config.toml
num_hidden_layers = 13
d_shared_expert = 0
router_score = "softmax"
norm = "rmsnorm"
tie_word_embeddings = true
beta1 = 0.95
Below are experts of layer 10 (counted from 0) of a mixture-of-experts language model. Rows are named router (the router's row for the expert), gate (a neuron's input weights, with its number), up (a neuron's input weights, with its number) and show model dimensions 160-319. Each number is 128 + 32 x the weight over its row's rms, rounded and kept within 0 to 255.
Before each expert's rows: "comes after" lists some tokens at least twice as common just before its tokens as in all text. This comes from a sample of Wikipedia text that the model never trained on. Tokens count by the router's weight.

# expert 14
comes after: " |", "-", "|", "0", " |\n", "=="
router [ 95 136 121  70 133 139 111 152 115 115 106  88 144 141 105 114 162 131 133 123 122 101 152 107 156 133 118 134  85 116 128 138 143 109  86 163 157 125 135 121 107 129 159 163  90 221 109 127 147 150 111 178 149 133 115 139  86 110 127 157 147  67 133 137 152  92 123  47 120 187 175 130 140  76 138  65 137 149 109  84 155  42 111 167 155 141 134 108  68 133 145  77  56 111  90  90 142 113 119 103 122  96 151 158 102 139 112 136 134  82  67  79  92 138 148 118 150 159 202 154 170 102 127  87  46 101 106 116 164 137  86 158 129 189 123 170 127 130  69 110 144  89  94  75 109 165 182 142 106 117 102 130 132 127  90 107 174 150 132  91]
gate0 [134  68 110  81 124  87 144 177  98 209 107 105 189 179 146 105  98 116  72 107 111 149 113 193 112 152 119 115 140  84 103 168 158 197 110 107 102  83 157  72 134 151 105 109  87 112  81 118 130  67  78  83 207 136 186  79  99 140 116 173 143 154 144 204 111 115 123 102 153 130 129 168 140 122 110 169 161 114 109  84 160  71 155 144  57 138 106  87 177  91 109 149 126 128  79 129 101 119 139 114 149 134 118 119 157 104 128 103 105  77 137 155 155 105 130 147 154  82 137 122 135  75 128  92  95 121 171 104  85  67 104 200 197 136  70 142 133 146 109 139  85 147 136 179 130 103 128 163 149  55 156 143  97 137 139 152 128 111 157 101]
up0 [113  98 131 104 172  53 104  91 124 156 103 100 154  92  72 172 147  38 135 110 137 148  92  90 139 139 134 100  97 162 133 110 131  84 120 130 158  96  89 127 116 117  49 145 130  87 162 154  88  91  99 119 147 105 144  80 159  56  77 141 124  86 102 155 143 151 121 188  89 143  80  77 135 138  94 187 179 122 152 156  80 121 119  75 147 137 120 145 109 183 126 163  83 163 168 135 161 184 100  81 104  71  61 111 120 104 105 135 147 125 152 157 154 150 112 131 139  80 117 131  97 126 150 168 182 134 155 128 146 114 144 108 158 158 126 113 113 160 160 170 155 108  90 144 132 133 112 149 154 112 148 140 106 176 160 157 107 142 119  88]
gate1 [105  88  86 149 138  97  93 166 139 159 150 112  70 139  72 129 182 183 195 190  95 121 150 172 100 144 178  80  76 148 101 171  80 186 158 129  98 127 126 120  94 126 127 107 124 129 110 145 133 171  85 131 170  91 152  98 145 150 102 116 106  69 189 142 108  66 160 120 110 135 182 128 191  86 146 125 114 126 152 149 166 131 137 120 131 146  81 131 136 121 124 118  85 140 124 152  79 131 180 149 174  97  74 113 118 132 118 126 111 146 139 113 127 143 127 128  85  91 162  88 141  74 124 140 115 152 113 122 163 122 133 153  83 189 141 128 170 140 152 111  85 143 113  64 136  80 125 157  63 115  90 112 112 145 109 104 138 148 146 148]
up1 [129 154 102 133 138 163 155 130 108 111 138 123  98 118 112 127 104 108 135 115 134 136  74 134 142 142 190 125  90 156 133 155 127 156 175 138  97  74  82 134  98 120 168 215 171 187  56 135 119 149 128 174 191 115  97 125  79 137 140  90 200 114 136 127  90 115 108 117 192 175 180 130 124 130 149  56 158 184 128 138 126 119 118  94 121  95 181  82 137 131 100  65 121 193 211 163  99 153 151 130  98 149 123 127 132 124 157  93 124 165  97 185 164 125 109  96 119  63 126 151 141  83 151 143 106 129 116 146 103 143 136 133 150 144 158  78 173 148  95  66  54 144 155  87 133 124 141 131  87 134 196 114 151  96 106  86 140  99 171 215]
gate2 [ 74 132 121 107 132 119 171 152 125 106 155 149  99  95 133 104 173 175 168 133 121 130  55  45 130 137 150 100 124 167 136 181 114 159 166 108  85  89 112 131 117 125 157  73  50 162 123 161 126 193 106 154 102 118 160  94 116 142  97 148 126 110 108 153 182  69 114 150 176 149  98 131 153 107  70 126  91 180 120 143 115  92 141 107  74 106  96 120 136  80 169 142  92 115  59  98 180 131 119 116 141 176  33 118 126 130  96 103 130 164 121  89 120 130 127 126 141 100 112  92 164  56 118 133  82 118 117 181 140  95 131 176 156 151 145 148 176 174 158 137 183 111 105 112 193 120  99 137  98 137 104 116 109 135 155 164  86 160 141 182]
up2 [123 144 128 180 129 140 170 134 172 162 151 196 111 159 121 132 136 132 113 120 119  94 102 129 113 113  71 144 159 117 124  87  91 165 120 148 102  72 163 143 164 142  89 174 152 144  49  99 108 118 105 107 109 157 114 107  82 160 106  72 219 146 144 120 135 139  87 225 125  87 155 136 130 108 154 184 146  75  97 153 128 143  98 131 112 134  73  86 128 147 124 126 141 139 192 127 121 134 108 123 137 153 153  85 190 105 155 122 122 126 145 112 156 110 129 129  77 171  31 186 135 138 140 187 140 142 174 138 111 177 151 112 163 142 181 146 160  81 139 130 147 106 138 189 177  95 124 144 145 103 129 147 142 153 145 173 145 139 185 119]
gate3 [118 124 106 131 151 158 122  82 147 122 109 154 141 194 148 117 119 188 186 119 136 145  83 108 148 107 155 138  92 132 153 144  96 103 170 162 123 102 128 101  73 149 150 111 124 172 147 225 195 153 178 121 120 189 111  87 127  91 135 176 145 108 116 151 165 102 194  96 110 142 133 156 158  88 136  90 222 157 107 149 161 154  95 119 144 147 126 206 114 148 142 107 115 149 128 146 168 103  60 202 122 154 144 108  94  56 117 163 143 118 142 112 100 168 167 107 159 154 175  99 156 116 119 125  78 127 129  82 146 103 134 146 145 140 168 175 107 114 133 139 133 146  99  93  69  80 158  91  85 173 132 189 100 156 124 174  94 122 117 122]
up3 [116  80 115 131 125 141 111 187 140  56 176 150  99 163 170 185 125  93 137 121 107 148 168 130 168  55 152 161 105 107 130 103 125 145 167 173 129 129 131 136 108 124 122 104  76  88 132 168 132 159 149  81 109  96 206 146 113  69 126 136 135 123 167 150 130 120 141 141  95 124 112 137 150 120 131  87 135 159 143 174 153 151  65 125  55 134 138 138 129 103  97 117 158 173  77 103 138  91 144 112 129 190 117 137  78 106 130 160 132 146 165 152 131  83 106 164 155 163  63  99 126 168 117 164 103  97 104  91 102 120 170 114 128 132 104 103 163 184 203  96 151 130 148 112 106  86 157 166 162 123  77 171 122 131 111 118 108 180 114  94]
gate4 [114 146 126 154 121 146 128 178 160  96  76 197 102 100 109 104 165 150 150  56 107 134 182 112 139 102 118 179 124  90 150  96 190 186 175  90 151 135 114 141 111  74 132 106 115 187 133 117 140 136 169 148  87 113 191 173  97 174 119 146 134 104 122 149  98 147 122 125  87  79 168 104 179 139  96  79  98 164 134  69 114 158 100 102  86 125 179  76 108 121 145 126 127  98 136 135 131 138 148 100  85 167  51 141 129 172 147 121 107 161 160 145 115 116  99 128 155 141 125  97 123 165 106  97 154 171 147 129 142 107 159 140 111 136 155  93 162  94 155 163 159 172 102  93 177  90 136 166 134 141 146 145 136 127 195  32 139 124  72 162]
up4 [144  79 125 180 125  94 109  62 162 108 165  63 129 110 121 116 133 119 123 159 110  86  50 113 114 107  56 156 145 124  77 140 105 106 100 149 181 155 141  79 141 145 109 193 143 108 112 154 129 180 120 127 144  92  71 129 163 106 137 111 110 136 167 110 133 104 168  98 136 139 139 122 115 177 134 141 115 139 109 124  93 139 122  86 194 160  82 196 162 157 121 141 195 109 103 147 106 130 151 186 126 111 154  97  73  98 153 197 111 111  99  91 142 129  87 179 105 138 149 116 119 152 155  79 125 114 157 189 133 155 119 103 102 134  99 219  97 135 140  97 118  83  98 152   1 112 136 164 103 105 102 125 119 125 101 157 101 191 162 103]
gate5 [126 114 185 128 110 121 123 184  99 131  66 163 151 176 120 121 109  64 169 114 149 139 132 142  99 120 113 129 110  93  73  91 167 134  92 102 117 131 151 117 157 128 110 165 104  96 173 143 104 135 150 149  98 154  98  90 113 101 134 104 164 115 101 152 156  73 136  82 180 135  82 111 134 165 141  80 125 176 127  64 115 136 111 153 131 133  78 106  93 146 177 100 131 141 121  91 117  93 109 107  79  88 172  73  75 140 106 142 130 106 169 144 136 158  91 168  95 109 129 151 124 132 100 184 102 118 173 145  79  64  78 174 202 188 103 109 163 139 184 109 117  91 159 138 166 135 129 112 104 163 109 154 130 156 111  74 108  80 101 160]
up5 [ 80 125  71  94 162  88 112  86  91 141 133 142 140  68 147 156 113  88 159 105 113 186 134  88 144 142  94 102 104 100 137 147 164 158  59  66 169 147  98  72 138 159 101 127  95 180 118 143 183  84 130 107 131 107 133 104  98 123  77 177 143 134 140 136 135 135 103 127 162 184 163 153 160 127 160 142 141 116 182 166 105  82 105  87  93 132 162 101 148 102 134 145  96 180 115 166 115 133 101 171  89  64 115 128 121  91  96 131 122 112 168 173  74 113 143 152 132  74 138 130 180 110 134 139 120 113 132 122 140 100 106  82 142 152  79 147 141 108  86 166 197 115 126 133  98  73 152 156 122 177 139  50 144 110 119 121 104 177 180 132]
gate6 [150 188 140  99 102 114 188 118 195 155 137 148  76 166 134 125 129 153 139  99 154 113 119 164 143 133 172 145  96  97  77 112 118 118  83  93 110 126 132 132 169  76 175 143  83 144 144 155 160 123  71 169 161 162 138 153 108 170 126 152 130 131 112 169 202 136  89 173 148 100  55 238  86  88 189 128 183 106 106 121 137 122 104  92 138  74 135 104 133 231 115  95 139 129 103 119 120 165 113 107 125 146  84 124 136  83 106 131 136 106  94 124 181 177 195 210 184  74 104  96 148 127 148 180 137 120 113 122  84 126 138 103 179 168 136  76 109 157 121  68 124 132 116 128 128 148 114 140 203 159 112 186 118  91 125 116  74  81 109 108]
up6 [139 159 139 162 105 172 111 107  81 119 163  83 123 133 106 149 173 152 137  86 141 138 100  90  67 186 141 155 117  80 126 134 122  71 107 105 103 124 156 101  75  82 117 136 145 190  82 103  43 100 111 117 122 124 154 167 113 103 153  84 113  89 135 188  73 149 117 110 111  37 162 156 114  90 163 148  71  90 153 188 111 104 203 107 109 142 145  95 115 170 135  93 114 116 172 133 154 113 124 122 116  67 121 103 180 148 114 136 134 122  71  97 129 109 105 156 149 152 146 155 142 135 178 115 127 201 125 164 111 122 125 159 189  98 157 188 105 102 132  62 106 120 170 116  44 114 101 161 102 192 140  78  85 124 144  56 182 121 130 117]

# expert 13
comes after: " ", "20", "19", "–", "18", "10"
router [181 165 111 125  70 159 131 151  85 117  99  74 138 161 132 158 130 103 121 133 139 112 152 135 137 120  81 134 148  87  72 119 145 132 154  79 155 125 181 149  99 127 109 157  64 169 183 126 147 166 120 118  90 100 165 133  85  95 164 138 123 139  83 139 146  92 131 183 100 126 167 150 151  57 106 127 115 142 148 156 159 172 101 181 127 147 135  82 135 127 174 149 126 115  60 116 168 142 160  54 115  93 125 130  64 155 112  91  69 100 128  83 101 122  82  62 122 126 178 131 159  78  98  90  70 141 131 111 149  44 138 145 123 141 110 152 123 104 150 135 114 132  98 133 123 108 164 171 158  76  96 122 109 142 107 148 140 130 131 143]
gate0 [ 88 174 124  97 161  59  74  92 115 127 150 137 104  82 175 132 125 176 138 133 167 135  64  90 118 106 157 137 113 142  81 107 160 140  62 117 145 138 137  95 167 119 133  82 147  70 120 107  69 148 100  58  85 109 108 127 126 136 134 110 135  98  94 165 127 125 139 131 207  88 103 122  76 120  54 103 186  99 124 121  97 247 133 190 123 128 134  94 118 132 156 177 116 165 175  86  80 158 109 113 164 125  94 146 116 118 127 154 155 123 130  93 129 126 160 138 112  95 123 145  54 128  91 160 117  95 103 208 113 131 133  94  65 170 119 177 128 123 113 108 173  94 151 145 105 167  76 173  99 109 131 109 148 156 131  92 132  54  90  87]
up0 [110 120  99 166  94  93 126 191 110 120  62 167 164 106 143 135 123  76 128 118 109 208 154 141 130 107 163  97 161 154 135 178 119 142 205 143 124  89 170 106 145 168 160  92 133 150 145 145 171 120  62 149 113  67 129 161 118  82  99 158 132 158 135  96 146  96 119 122 127  77 123 125 103 102 109 119  78 186 120 107 110 108 152 168 169  91 154 124 126 165 114  85 133 153 123 166 112  73  89 133 139 102 110 122 120 157 121  81  55 107  90 154 194 158 131 192 150 113 109  99 141 136 179 143 140 109  88 109 118 114 126 120 193  94 117 129 157  94 166 187  90 142 100 123 113 128 204 106 140 150 189 120 135 123 187  90 149 114 104 132]
gate1 [125 114 133 110 116 103 142 107 106 141 138 141 153 113 151 183 133  89 137 141 112  46  86 126 173 120 143  95 139 139 142 139 141  69  93 109 122  55 164 133 107 115 120 167 168  86  85 162 110 122 165 140  84 140 154 115 141  95  72  86 138 131 129 171 129 144 146 180  69  95 129  87 164 124 110 108 116  92 155  98  95 114 170 132 138 150 125 145 115 122 135 153 139 135 126 152 135 118  83 161 213 176 133 132  85  97 104 135 166 164 142 147 153 140  83 159 108  85  89 103 120 135  82 130  81  73  98 147 143  96 133 115 153 101  85 152 139 126 171 108 170  60  96  88  68 159 189 116 219 180 136  97 135 140 118 105 159 125 101  59]
up1 [157 100 109 122 111 155 169 112 117  76 146 203 119 165 116 150 120 148 163  44 126 137 176 100 110  88 115 190 135 112 120 144 135 126  87 142 131  95 109 132 103 128 146  63 147 145 148 147 164 108 112  99 115 178 114 144 160 158 185 101  71 105 143 145 101 136 146 103  73 132  25 106  89 115 168 142  79 114  72 154 118 128 162 130 127  86 163 112 189  95 107  85 152 139  67 159 142 167 113  97 154 161 125  99 157  90 121 142 185 121 113 111 145  94  79 136 115 182 110 130 173  66 139 169  39 164 161 118 139 143 108 126 117 113 157  99 128 139 168 208 124 108  92 135 106 144  76 165 113 166 169 151 114  98 151 138 119 172 165 192]
gate2 [ 74 124 172 145 130 140 170 127 159 105 106 154 132 153  80  98 131 161 152 158 151 101 160  50  82 121 126 139 128 108 105 124 155 138 163 169 127 133 164 157 161 104 153 174  90 121 145 185 157 138 142  77 173 155 141 122 157  63  83 116 118 144 127 203 170 157 130  61 133 136 147 159  94 107 145  74 155 165 159 118  79  86 114 117  57 132  96  96 121 121 169 118 121  82 148 174 139 124  99  96 161  88 195 145 109 108 165 104  58  45 129 118 123 115 149 113 133  75 128 135 138  96  99 163 140 114 100 177 159  89  89 130 135 125 124 140 133 157 106 139 121 114  74  83 179 141 117 183  88 130 113 102 109 175 119 172 112 114 132 120]
up2 [195 102  78 164 182  96 168 122 132 131 167 169 150 159 150 121 180 160  99 151 149 136  60 128 142 142 155 163 141 154 151 104 198 143 203  95 174 134 142 130 109 144 140 153 143 138 122 111 135 152 153 128 147 101 121  93 107  70 132  78 141  56 102 128 132 110 142  87 102 161 140 137 106 127  76  83 189 126 209 149 132  86 127 202 151 137 200 120 164  93 148 110 181 124 145 101 143  91 125 114 125 197 127 148 137  73 123 171 133 154 144  96  78 164 118 132 113 176 122 121 114  96 160 198  63 110 140 154  79  79 104 128  95 139 118  96 116 169 152 103  74 105 126 146 159  99 166 143  90 166 141 110  81 173  64 101 122  80  94 147]
gate3 [142 143 190  48 115 150 129 119 163 151 167 123 177 163  72  68 174 155 149 136 159 111 145 101  90 161  72 173 141 162 153  78  89 124 128  81 149 146  84  95 107 110  90 101 154 109 153 148 111 129  99 109 201 201 104 127 112 133  81 190  93 135 108 141  66 105  89 160 159 205  96 143 150 228 130  45 144 122 174 109 143 107  61  96 157  98 124 116 143 129 149 128 117 106 127 158  95  80  65 142 133 152 126 111 125 147 112 164 154 121 146 176  36 106 152 101 126 118 103 146 103  99 147 124 159 124 134 124 138 172 154  95 152 114 128 118 134 128 169 125 107 143  87 148 104 125 109 127 102  88 148 200 120 116 174 100 156 146 100 114]
up3 [156 137 162  94  86 140 147  64 135 153 143 103 105 158  67  98 156 130 127 117 149 149 105  84 103 205 107 198 165  86 132 101 132 156 160  82 121 103 107 116 144 142 175 133 147 140  91 128  88 109  92 116 149 132  99 133 121 104 112 142 171 126 133 136  95 104  74 199 122 100 112 133 148 196 130  71 118  60 172 119 132  81 115 162 136  96  86  76 131 127 163 131 134 109 104 147 106 129 172  93 154  91 148  85 123 189 123 121  72  74 199 101  35 207  91  60 109 148 101 144 113 185 181 131 109 101 135 107 144 104  90 166 148 130 184 103 103 142 140 138 110  84 104 118 105 102 125 153  98 115  77 175 141 131  81 150 205 138 152 129]
gate4 [160 149 166 131 101 139 155 113 166 123 142 151 101  73  86 168  98 117 190 150 191  84  64 114 116 131 123  40 136  86 178 163 121 203 152 134 116 121 120 117 107  82  91 140 139  40 138 146 118 114 129 117 145  96 105 142 172  63 177 135 125 102 147  54 121 100 108 150 131  96 129 154 112 163 121 177  96 169 137 144 113 111 144 125 153  95 133 124 117 142 129  94 149 149 148  97 107  91  75 121 184  94 104 146 107 123 116 108 131 166 101 123 157 192 107 125 115 129  46 193  83 144 128 149 157 156 150 127 160 133 141 133 153 176 151 119 141  79 166 144 107 141 184 123 141 119 151 117 162 154  88 133 104 137 151 179 172 155 136 159]
up4 [ 92 153 106 143  99 164 153 102 106 121 140 190  16 164 115 115 165 125  39 190  91 152 208 123 155 164 103 118 153 143 158  94 158 151 182  97 113 134 137 130 112 130 135 119 139 190 124 117 169 103  94 138 160 107 129 121 183 167 145 147 128  80 130 135 129 122 122 156 126  74 130 125  98 150 173 153 153 153 142 104 139  77 101 160 129 167 137  93 122 155  91  97 121  74  81 156 133 136 174 129 107 125 116 130 170 176 131 137 172 168 134  83 172 154 116  86 128  67  84  79 173 137 133  57  77 120 125 115 136  77 124 143 104 108 174 156 120 159 104  57 105  96 132  89 133 106 160 114 102 126 110 132  89 160 172 144 136 142 107  99]
gate5 [ 88  93 126 101  80 159 209 176 137  90 113  97 116 130 111 125 144  92 120 104 110 157  70 135 182 153 107 153 114 112 142 139 165 113 115 163 217 157 169 159 138 108 120 141 162 151 165 170 167 105 106  81  70 161 129 135 152 113 132  99 123 145 105  91 116 140 162  97  96 147 110  65 124 204  83  82 159 177 149 151 131 149  87  24 122 135 110 141 138 176 143 110 134 154 185 117 135 104  96 107 113 149 114 103 101 114 197 132 137 129 132  53 130 122 113 165 151 160  70 142 108 177 149 123 136 137 174 165 146 112 177  75 127  90  84  75 135 138 109 123 178 124 134 151 159 101 117 125 130 172 194 108 172 108  96  64 148  96  71 111]
up5 [191 143  99 137 144 124 109 129 161 118 186 121 149  77  92 103 127 137 106 168 136 122 144 121  87  90 143  83 123 171 157 129  81 151 156 104 124 129  65 154 108 106  71 141  96 118 167 125 101 133 166 147 174  96 122 113 101 187 129 101 109 127 153 140  52 189  86  64 134 131 127 148 140 115 110 108  96  98 143  90 131 131 128 196 134 101 135 124 106 111  99 166 112 151  89 135 123 118 162 160 134 141 110 185 155 148 123 114 155 152 170 168 125 166 125 139 212 122 229  45 158 130 115 120 159 159 109 135 118 132 101 136 161 228  91 192 152 107 170 120  90 146 115 113 115 168 101 151 108  42  92 141  90 104 189 179  65 169 177 112]
gate6 [176 154 174 127 133  52 154 112 152 166 129 136 136 155  95  95 161  81 133 164 108 144  94  56 120 107 149  78 139 185  76 140 132 104 151 140 116 122 133 165 147  90 190 145 132 105 149 152 115 188 116 145 120 114 110  97 128 152 146 135 153 189 142 117 156 176 168 131 179 151 133 114 161 126 184  85 117 135  73 133 124  92 138 137 122 127 103 155 152  86  74 156  90  84  92 133 102 135 147  96 130  85 154  52 160  92 185 103 150 119 159 152 122 146 156 123 130  90 162 155 119 104 205  94 144 108 133 107 160 203 132 135  83 139 148 124 194 158  49 111 111 111 149  79 152  79 182  99 133 171 117  80  87 153  89 140 127  96 110  91]
up6 [106 186 106 201 207 131 124 147 146 114  90  68 132 104 210 106 100 102 160 129 147 177 138 145 199 129 112 161 125  81 149 150 180 112 144 107 113 133 119 132 135 110 171 134 134  93  81 128 138  62 131 167  44  99 158  53 133 182  76 129 120 114 170 161 140 113  69 148 128 145 174  58 145 160 117 174 143  65  87 142 141 151  63 107 142 128  90 107 109  87 147 168 144 142 116  60 137 117 129 137  63 138 157 101 115 126 128 101 105 124 100 165 116 144 147 184 115 103  83 138 117 198 124  81 171 110 167  60 151 144  86 139 189 192 108 107  91 113  97 169 127 132 183 108 101 106 179 161 156  94 123 135 159  94 141 102 172  91 133 165]

# expert 12
comes after: " ", "\"", "|", ":", " (", " album"
router [ 81 138  81 118 116 105 172  76 112 165 114 143 174  66  71 121 172 124 146 108 128 175 153  96 116  49 143 164 135 116  72 114 132  64  68 111 196 119 158 116  92 136 109 142 106 129 140 127 123  56 101  78 184 103 107 138 170 198 151 101 126  92 104 124 140 101 101 124 103 198  84 150 110 141  90 150 168  77 136 191  87 211 148 146 208 113 156  87  84 127 120 123 107 133 115 121 139 147  61 110 143 115 164 122 155 130 162 125 116 169 128 139 164 130  83 126 175 146 126 139  88 124 123 141  84 133  79 115 152 165 173 110 118 102 128 177 126  88 166 146 110 115 129 160  97  80 123 171  58  73 173  78 134 137 146 140 129  97 140 148]
gate1 [108 107 125  96  94 143  80 127  84 153 108 159 122 153 170 104 141 125 141  59 115 163 141 199 115 186  52 154 145 110 144 160 167  99 107 153 130 122  97 133 168 119 110  95 129  96 191 108  94 145 123 139 110  88 147 144 166 148 189  87 153  59  77 152 139 164 104 140 110 100 153 137  94 113 107  66 189 109 149 120 159 100 131 158 146 100 123 111 147  70  89  85 121 148  69 118  43 123 130  99 147 119 103  83 132  94 195 180  61  96 108 105  82 134 140 130  78 119 100 108 122 133 149  88 163 180 119 120  96 122 169 140 154 122 131 133 173 154 122 160 166 173  96 124 102 159 159 181 174 160 157 144  75 122 177 139 170  85 156 119]
up1 [120 131 113  86  86 129 139  97 140 170 142  94 126 154  94  74 116 159 182 106 162 134 167 165 136 117 123 153 112  91 123 178 190  93 114 139 181  97  98 135 195 152 125  94  58 128 155  78 169 145 103 137 110  94 143 135 162 147 159  87 135  79 143 175 197 148 127 122 142 154  50 143 104 107 102 108 132 121 168 195  92 170 136 162 158 100 148 118 106 127  94 103 107 130 143 130  55 133 108 112 190 139 150 145  91  97 161 185  48  94 126 120 157 179 127 145 104 176  80 111 112 105 157 155 110 126  88 126 104 153 138 154 112  88 189 136 201 119 112 140 105 131 131 108 135  91 122 152 131 136 146 111  61 124 168 161 119  81 117 103]
gate2 [135 146 153 157  66 140 145 132 100  96 145 152  93  90 157 113 128 121 146 113 139  73  72 189 159 184 147 112 110 128 174 162 125 159 203 144 137 145 197 125  95 140 165 118 137  97 157 126 116 124 116 111 158 112 157  82 113 173 129 148 152 115 164 109  76  89 115 112  97  76 162  95 164  92 114  82 132 149 101 134 132 105 118 154 144 176 152 142 134 130 131  74 142  91 116 134 148  68 115 108  77 143  95 109 144 131  94 195 125 114 174  93 168 126 105 142 165  69 101 141  77  73  87 120 150 138 165 142  88  72 132 148 167 113  69 129 149 132 155  94 134 131 145  89  96 118 118 141 125 168  84 179 146 115 164 153 159 164 105 112]
up2 [139 151 146 147 113 113 147 128 105  44 133 190  96 106 180  69 153  57  98 156 145 165 145 144 161  65  83 160 171 145  91 100 211 124 187 181 132 141 136 116 147  84 146 155 107 119 126 120 137 101 146 155 134 131 141 169 116 152 140 140  89 108 117 131 112 145 143 128  92 155 139  47  92 139 170 155  81 172 177  98 138 114 143  97 129  93 139 136  61  65 110 200 124  89 131 103  79 161 132  67 151 109 138  92  98 109 135 149  90 142 150 100 145 119 127  97 126 120 132 131 169 144 175 152  84 137  95 108 148 127 152 110  91  80 148 148 133 130  96  93 139 203 127 163 156 102 191 154  99 125  78  84 101  91 140 130 110 154  70 193]
gate3 [116 128 130  92 164 139 120 110 114 105 152 134  62  87 156 151 165 122  95 130 109 167 112 101 240 134 151 147   0 136 206 134 178 151 134 142 111 146 170 156 153 114 129 111 107 126 127 127 105 103  80 140 143  89 108 151  95 175 126 129 103 130 139 148 108 121  83 146 108 184 112 150 118 117  92  80 167 166  93   0 155  80 186 160 148 133  99  93 141 160 129 144 190 159 142 121 117 102 144 112  74 149  81 174  95 129 124 111 131 167 126 205 152 156 144 151 105 176 164  61 117 139 139 110 119  74  97 131  89 143 116 136 121 167 179 124 134 105 116 115 145 144 162 112 127  54 123  31 147 103 110 128 109  98 120 115  90 120  87 171]
up3 [115 101 168 118 177 178  95 186 150 170 194 140 141 135 231 110 107 114 112 178  90 114 132 118 113 138  26 141 116 102 125 160 131 112  65 108 136  84  71 112  98 109 165 149 122 151 113 173 131  98 132 130 150  84 142  95 119  93 153 112 114  97 153 128 128 136 125  86 144 109 141 163 133  90 173 123 174 184 114 131 150 109  76 160 184  74 179 132 133 140 145 136 141 107 130  84  96  80 137 162 203  76 116 106  81 136  85 115  91 158 122 149 128 103 105 129 108 151 111 109 154 125 127 172 105 162  81 163 168 120 144 157 150  85 131 123 159 172 103 149 199  88 127  87 168 156 163 130 107  76 152 161 107 123 129 110 159 178 115 155]
gate4 [123  87 119 115 178 141 155 139  87 118 134  73 139 211 142 113 112 138 167 129 178 147 160 100 113 117 169  64 126 108 138 116  97  69  92  97 129 138 107 159 159 100 118 138 136 123 149 148 125 134  86 107 110 196 149  98 143 113 157 141 101 194 125 108  90 178  90 156 147 162  56 156 121 112 109 167 166 174  90 180 109 144 142 155 135 128  64 108 155  98 190 155 163 144 136 126 115 113 130 136 116 155 147 146 121 139  71 111 113 127 144 135  79 138  90 167 140  95 133 180 143 179 143 133 203 131 105 125 128 188  95 138  90 178 125 134  67  99 127 127  91 175 161 163  91 128 134  40 167 160 122 120 133 112  79 117 129 132 142 150]
up4 [111 128 114 147  75 147 120 150 129  93 160 136 121 128 119  68 133  95 101 130 154 103 154 255 147 148  84 124 149 194 143 126  68 162 166 139 145 118 139  93  90 197 137  93 133  75 128 118 142 114 152  95 107 110  88 175 142 126 137 114  84 115 179 129 204 149 142 101 219 169 151 107 123  75 179 135 126  51 169 141 135 122 196 147 186 110 146  95 158 126 152 140 104 158 154 159  97 125 168 104 157  92 122 112 138 108 134 134  77 173  70  97 125 146 149 118 110 162 156 138 155 102  97  72  68 105 151 106 126 129 139 163 137 136 146 116 108 105 137 167 140  69 101 136 166 173 100 124 104 135 125 145 119 107 146 126 128  87  78 164]
gate5 [160  99 139 154 176 115 144 110 111 178 162 103 113 197 112  86 118 122  99  73  99  85  98 121  69 101 124 122 115 123 174 122 113 122 160 144 131 117  97 167 174 135 129 109 162 168 113 128 115 162 175 170 164 209 104 101 166 147 161 105 142 180 162 184 173 139  99 135 136 118 189 143 186 159 100  88 148 132  96 158  70 129 101 152  73 150 192 143 115  83 170  85 105 119 202 182 170 163 105 135 148 177 150 147 107 142 141 157 153  70 106 135 108 166 132 142 158 115 136 149 119 123 104  82 153 179 142  93  62 183 105  88 199 142 113 121  44 148 149 138 100  93 181 129 138  77 115 118 107 144 132 160 130 119 138  90  85 174 174 123]
up5 [105 167 102 188 156  68  55 131  82 137 145  74 158 123 206 112 138 120  90 158 103 149  77 116 105 121  73 115 153 160 137 123 140 150 105  43 109 128  89 169 172 169  99  99 120 108 102 229  84 170 160 123 102 148 178  65 137  96 136 114 122 114 111 178 118 118 142 152 132 144 103 122  98  82  67 179 108 120 157 116 119 140 136 104  62 145  83 148 104 115  91 163 129 169 132 135 162 159 153 151 158 109 193 143 141 128 140 101 122 127 133 156  55 102 127 123  84 175 120 108 165 146 103 149 185 157 105 147 120 125 192 120 106 136 151 117 139 173  45 121 124 159 145 175 163  45  73 113 149 190 112 121 139 104  82  95  94 187 129 115]
gate6 [ 92 113 121  97 138 104 132 136 111 203  75 126 144 150  94 109 161 112  95 132 192 110 172 105 118 165 116 102 109 130 166 200 102 115 113 124 127 185  65 149 165 127 144 141 112 100 148 111 135 102 152 106 111 154 140 144 124 172  62  76 112 199 101 118 129 105 173 125 134 139 134  74 190 102 124 139 139 156  90 115  98 117 124 120 123 124  66 163 124 115 121  81 118  77  87 111  97 114 109 215 157 133 179 131 134 185 106  90 145 144 118  90 140 155 117 136 121 200 122  85 124 121  94  82 167 166 135 136 143 144 103 200 142 168 170 121 110 104 106 161 119 119 117 144 148  14 105 118 102 137 115 146 131 153 128 136  84 110 181 182]
up6 [109 123  96 103 180 103 166  86 117 127 183 143 123 160 151 197 160  84  97 186  82 145 109 133  85 126  83 147 119 159 165 149  96 158 121 175 123 136 135 106 189 108 119 114 142  98  44 127 108 100 114 118 114 166 145 153 134 152 129 137 111 147 102 128 148 149 180 103 125 178 114  84  84 187 132 137  87 146 142  91 176 115 138  70 129 128  85 128 152 103  78 126 102 110 147 152 102  95 129 174  79  52 141 108  83 125 147 115 100 204 123 119 109  69 137 105 215  89 121 141 105 226 130 138 124 147  87 123 114 115  78 125 154 100 124 122 112  93 110 168 100 149 142  89 128 103 126 168 195 115 161 111 167 179 135  79 126  73 132 134]
gate7 [109  70 122  66 130 150 109 123 115  89 153 151 195 109 162  59 149 116 135  63 129 136 127 150 139 114  91  80 104 132 140 151 148 162  78 133 165 140 157 173 107 109 126 136  78 107 118 166  90 136 108 119 145 143 122  71 143 164 124  90  78  99 157 115 179 151 120 130 151 112  98 119 177 135 119  72 150 145 175 161  92 121 118 201 135 100 142 104  89  84 130 154 182 101 161 128  80 129 163  80 149 111 125 175 147 119 151  62 108 138 168 102 145 183 102  98 119 132 142 115 123 133 105 136 136 161  97 153  98 129  95 106 122 133  59 132 101 147 112 117 129 153  83 125 172 143 116 142 129 110 183 111 115 155 101 164 203 165 182  83]
up7 [132 106 229 129 148 122 156  86 140 139  93 143 114  91 132 144 113 181 129 141 165 133 140 178 106 155 100 101 130  71 153 141 160  72 135 110 147 149 138 149 146 102 138 106 119  88 116 103  90 120  68 173  80 124  72  85 144 135 119 123 148 138 217 108 166 128  74  77 103 158 131 105 104 144  98 151 171 124 137 143 119 129 121  88 121 112 174  93 141 162 156 130 109  95 185 115 139 167  73 148 102 176 126 100 161 180  69 128  98 125  72 139 136  66 140  79 118  90  87  89 167 121 140 119 175  35 145 113 149 169  71  93  84  80 152 121  96  98 107 110 108 125  77 132  98 176 200 174 171 118 161 168  80 122  84  93 115 148 162 137]